config.toml
n_layer = 12
d_model = 128
n_experts = 24
experts_per_token = 1
d_expert = 64
d_shared_expert = 64
activation = "swiglu"
moe_layers = [1, 2, 3, 4, 5, 6, 7, 8, 9, 10, 11]
router_score = "softmax"
normalize_top_k = false
routed_scale = 4.9
balance_loss = 0.00306
balance_bias = false
router_z_loss = 0.001
init_std_router = 0.00931
lr_router = 0.000974
vocab_size = 1313
norm = "layernorm"
norm_eps = 1e-06
tie_embeddings = false
optimizer = "adamw"
lr = 0.00251
beta1 = 0.9
beta2 = 0.95
batch_tokens = [32768, 65536, 131072]
seq_len = 1024
train_tokens = 401500000
steps = 5227
dataset = "wikipedia_en"
Below are experts of layer 2 (counted from 0) of a mixture-of-experts language model. Rows are named router (the router's row for the expert) and show model dimensions 0-127. Each number is 128 + 24 x the weight over its row's rms, rounded and kept within 0 to 255. Numbers have three digits each.
After each expert's rows: a language model's description of what the expert responds to. This comes from a sample of Wikipedia text that the model never trained on.

# expert 23
router:149097182158115133102113122137085096100111086109134153150170115106135093137105114166158120131151155080142100151153141088107148122104141095104135101126083127116096131163190163111132121116096131126132106092125134160147128152155105129133142134136146128119104127136116105110104141173129119148089149099155168149094146150155154146145115147081125097123120139154158159081120133110123161119140
Word-completing pieces, infobox fields

# expert 1
router:166100159121102169087095088135083126115104106090128135154144104109143131098114110124150141129148179097133106142144134088106147165097121117114144137120101142077110113157189150114144147148108126164097096105128103153140109140169112135168128111142149094105127130137122104083103126150144108163110163105183142143096144143139138140112109176099122126115110151145134139124115155096136127149157
Word-initial capital pieces

# expert 10
router:136089151124103166131086089152110110090105120099117155164152103079136098091120115141160134126135148095161107161170169112101173149097107109120163121111134158097101115139139155130107128147112134160117103105112085131181118145147129161151154115144151118096108165131112088085100121135134136142093154114159137146092162134136137165126117164114126095113114141166145135113114143111108131142149
Words after numbers

# expert 18
router:151119124156098150118130093138115114107102136094102162157135118103148105099132115149143180105153181112158103178155137114106157152126099108109152099135106134132077116116136149102100143139107152116111134129112126145150121163132112136139164093179164101096078128163088097125109102128152102149106132117143139135112163149157141156085114151107114101122117148142149154085106167117123176129143
Prefixes and verb stems

# expert 13
router:133116166135124150104110106152094131118117096100108161159153123122140105092113097156165145111152156086130106141148160109085153138110131128103178106128128148127093111171160154097090162153105150148099108111096104143133094137151112150157149118162166082101122150155100097100107091166156124134114122116133140139129139154157169141092098143112115114113101137161159151097112134096133123139143
Clause-ending punctuation

# expert 17
router:150117164174114149123075114155127132090105109131105138156128133122151079133107131143149131121157127119146115131127136132110166154101096125090139108146074123093117109159141133123139143156104166129111111122124097129165106133146067168176153091165152094089116146121115110118105130149169123137086133101140153160106162158133164160117109153106126115097125155140134154082101118111116162140146
Mid-word pieces, table rules

# expert 12
router:149093151151114157109107094141106105114088121077112136138142115108163107113116091163158159104163138107151114158136150088098155140117121115128132115133107145111101095173136162112092160167115166159113106098124099134146093146145116145143148126177142133102091146125102136079097107169146121173112125093163154165116146150151141137117089137119108120089122145148150148096114143108136150138134
Line and section breaks

# expert 4
router:159112150131113164115077115119092086107112119094129152170133133127133105110112093124171148100150150113117099135151166103106162151107126098116139107124130172108098081169140161111099118137117132169113107118123116139145114157175115147148147116138141111123103145140102094095103121145133089146103161122154138161117160159162172147112099172093125108106107136146125157109123148110107139155177
Numbers and quantities

# expert 2
router:160111174148106135138110129151116106122102121092104154150123085130148128095114118145146145098146157119168116143174149063119142160125106110094159085158112138105109125156141158070108134150102132160128114121087109141163123157146098148153143089147147096121107136143105122118097130151133136128097149109168135148097128140136148137081120146128085114127099141158138139095106143109100156134184
Single consonant word pieces

# expert 22
router:165103162152102143101078100144117088123096099111133176151148111102144097117134102157166128101155142097142094138140130121093138160116101084115151130149111152121106126171140158077105149144125151129119105100108114164147099154165109167166137118154146102095115155157112116113093107146141114162118147098142145132124166131141162143092090173112112116118123150145146136105105129103107144152141
Spaces and accented letters

# expert 20
router:143113150138106156122086100141100100106091084117109133133144108118153078102103095163141141118157157108135099127162150113133139152096108098129128102125114134108112106164143154103129172142126122144110113105125090140138115153149092158142137092137136103114098140154103113110119111143164096164128144126148139177129151142157133153131099180113098108112101162137169132123117172110086149176178
Function words

# expert 7
router:137076151112106150091075107138105109115098091082120198140142091100137125102125115174147143110151157092139094152144135115116146153098128109129145121135103167125113125190147128113125145160127154133125091109101099169155121130137109150147126137154148114093121141128127115111104089152157111148108177101155145152119143137152145158124105154105128120110110149140145170099109118086115125152143
ich endings, digits, he

# expert 8
router:134092166147097165141113093157074100102086111104133153160125114114169119125124118174162161121147170079145122174137152096117174136112118096097135119129105159130114115152151146093100133125122128141119122110102100146156094148140111157142139112180155119117100162142105127098095121153140112145090150121141123151094141135150129130121098159093119107124128144169139154090116159096129139158126
Table oddities, byte pieces

# expert 19
router:133097167149093152121098116140116092116119111107117158165167111097171120127111099152147136123157147099126097156137177112086147147104086119095152115143105167136093099183144159095112122147129158133106093105113114152136112162168104149148150110160143129115098149137108102112112134143153097131102129134174120144119138122151153158091108138105092118128104158134163149126095150106121139174132
Hyphens, slashes, dashes

# expert 14
router:134094152135106164118080106158099094115073093084127190159156095099142107117128090153161142121134153096145115151143153110085147162110106115090143116137104151117121133168144125114122155160122148136112101114102120157162106139174099154153140121164148103114099143139092113091098108158137122141092153115160154153121151136159136137099095153112117112103126140138152144112115140098126134139133
Website dots, name initials

# expert 11
router:149112154137106149116105092142084117121107104079123160154145101110140091106134094144163153109129170117135095177143136086109136144112102093106138114144104168124101116187161143118139146141138167135123137090119115149150090151138101135157146100143143081102095138137107126110096094119154127143106149118163145151099171152151134150102109160109104101106113140159155130111111146094117134156155
Sentence-initial A and vowels

# expert 5
router:144087157138092138126082081140100120114118119094127170169162109111121129106118096156160137116161139094133112158157141110081158155106102113119120127126134129120086113178172136129132159154096148113120098116107125170149087138159111138163127133157168122082099173124113108108096107139160107134089141098145174135125139142153124146097097151100136122115103128160147122125128142110130134163134
Rare name syllables, pipes

# expert 3
router:170106164155120150124092131153120127124094099114104136172168099094142107129117108134129155112137141104160113123134135096115149111108092120090140109148102175094130099148164154092112122161104172154107119102115119118132129136137122121158153128132145105106101139146095082116126113130160108144080160115161133165110179169161140141121118168090112106080098161132157154118106156134104139137138
Nasal-vowel word pieces

# expert 6
router:153078180135115155122115099125121127128103093089123148137148100115138124135098126135168149131165157126122101152152141086114129150097104080149146140120112156086131081135136133102118127142084158119125099103123123137149114161153081153117149108138178086083122121141134115116118092156146086153089136116137177155126145151148128142131118144126109107125110175155149171114092158122124130169142
Word-final suffixes

# expert 16
router:133106173135110163101107096144107121110128069121125158168163126107154121121124101165159131135171123091143108164147156101109124146093115114125127106121096154087114122161144145106119144161122162126090116134085101145146116129188105134149126094139135103107124162137099138104129112141160109179092156088154122161100130133167136139125115149116134087121090131156141133108085137091142131143137
Place-name endings

# expert 15
router:132126137126117149133113113139082098108115094123116142125150090115161094127120104159142134097207157112159115163147142106130161142093126116130165130125111147111096122139160159121110153145099141121094102080119120142152125154130113153143152104139135097122119184135114124090093092143156104147120171124139169127106158167161153136112122138120097109104081163152133154102087156094134144131145
Prepositions after nouns/verbs

# expert 21
router:172123157152127142119113082130122111119118076079105137169155091114127096140092126159162180114163153104140124163140161119096126122101091103117166100145119172093134113147155127126133139170116128135099102123091117178138093135162110145147141104127149123109126142155104109086113130123138114119095147098127159139134154140140135166116071144112097112108143145139156148098119157114119145147162
s/t-ending inner syllables

# expert 0
router:142104152135104136097122082168102123119128090096132160153175126123160136092135093144181123121155159096150113166161151122088135135114106119125147130123121131107096092133167160096117139160107146116081096130092101122143118154142089140147150126141167099128109154136090116118105134141139106139104150084145162150091162133129138160122112149118125103108118152140181144094117148082139136151119
Mid-word stems, coordinates

# expert 9
router:160091192110094137126074117131123127121114101106100167160137115084144101129120135131143146122157149099136122173160118142070131130076113081098154130136100130084125118172169130114108144133115139158134085111109105130129117140153112143155154141146142111124106164122129120122115139158152093141081146135127178147130122148162146139118116145089093121112113140132151131101092150093120161144153
Word-final suffix pieces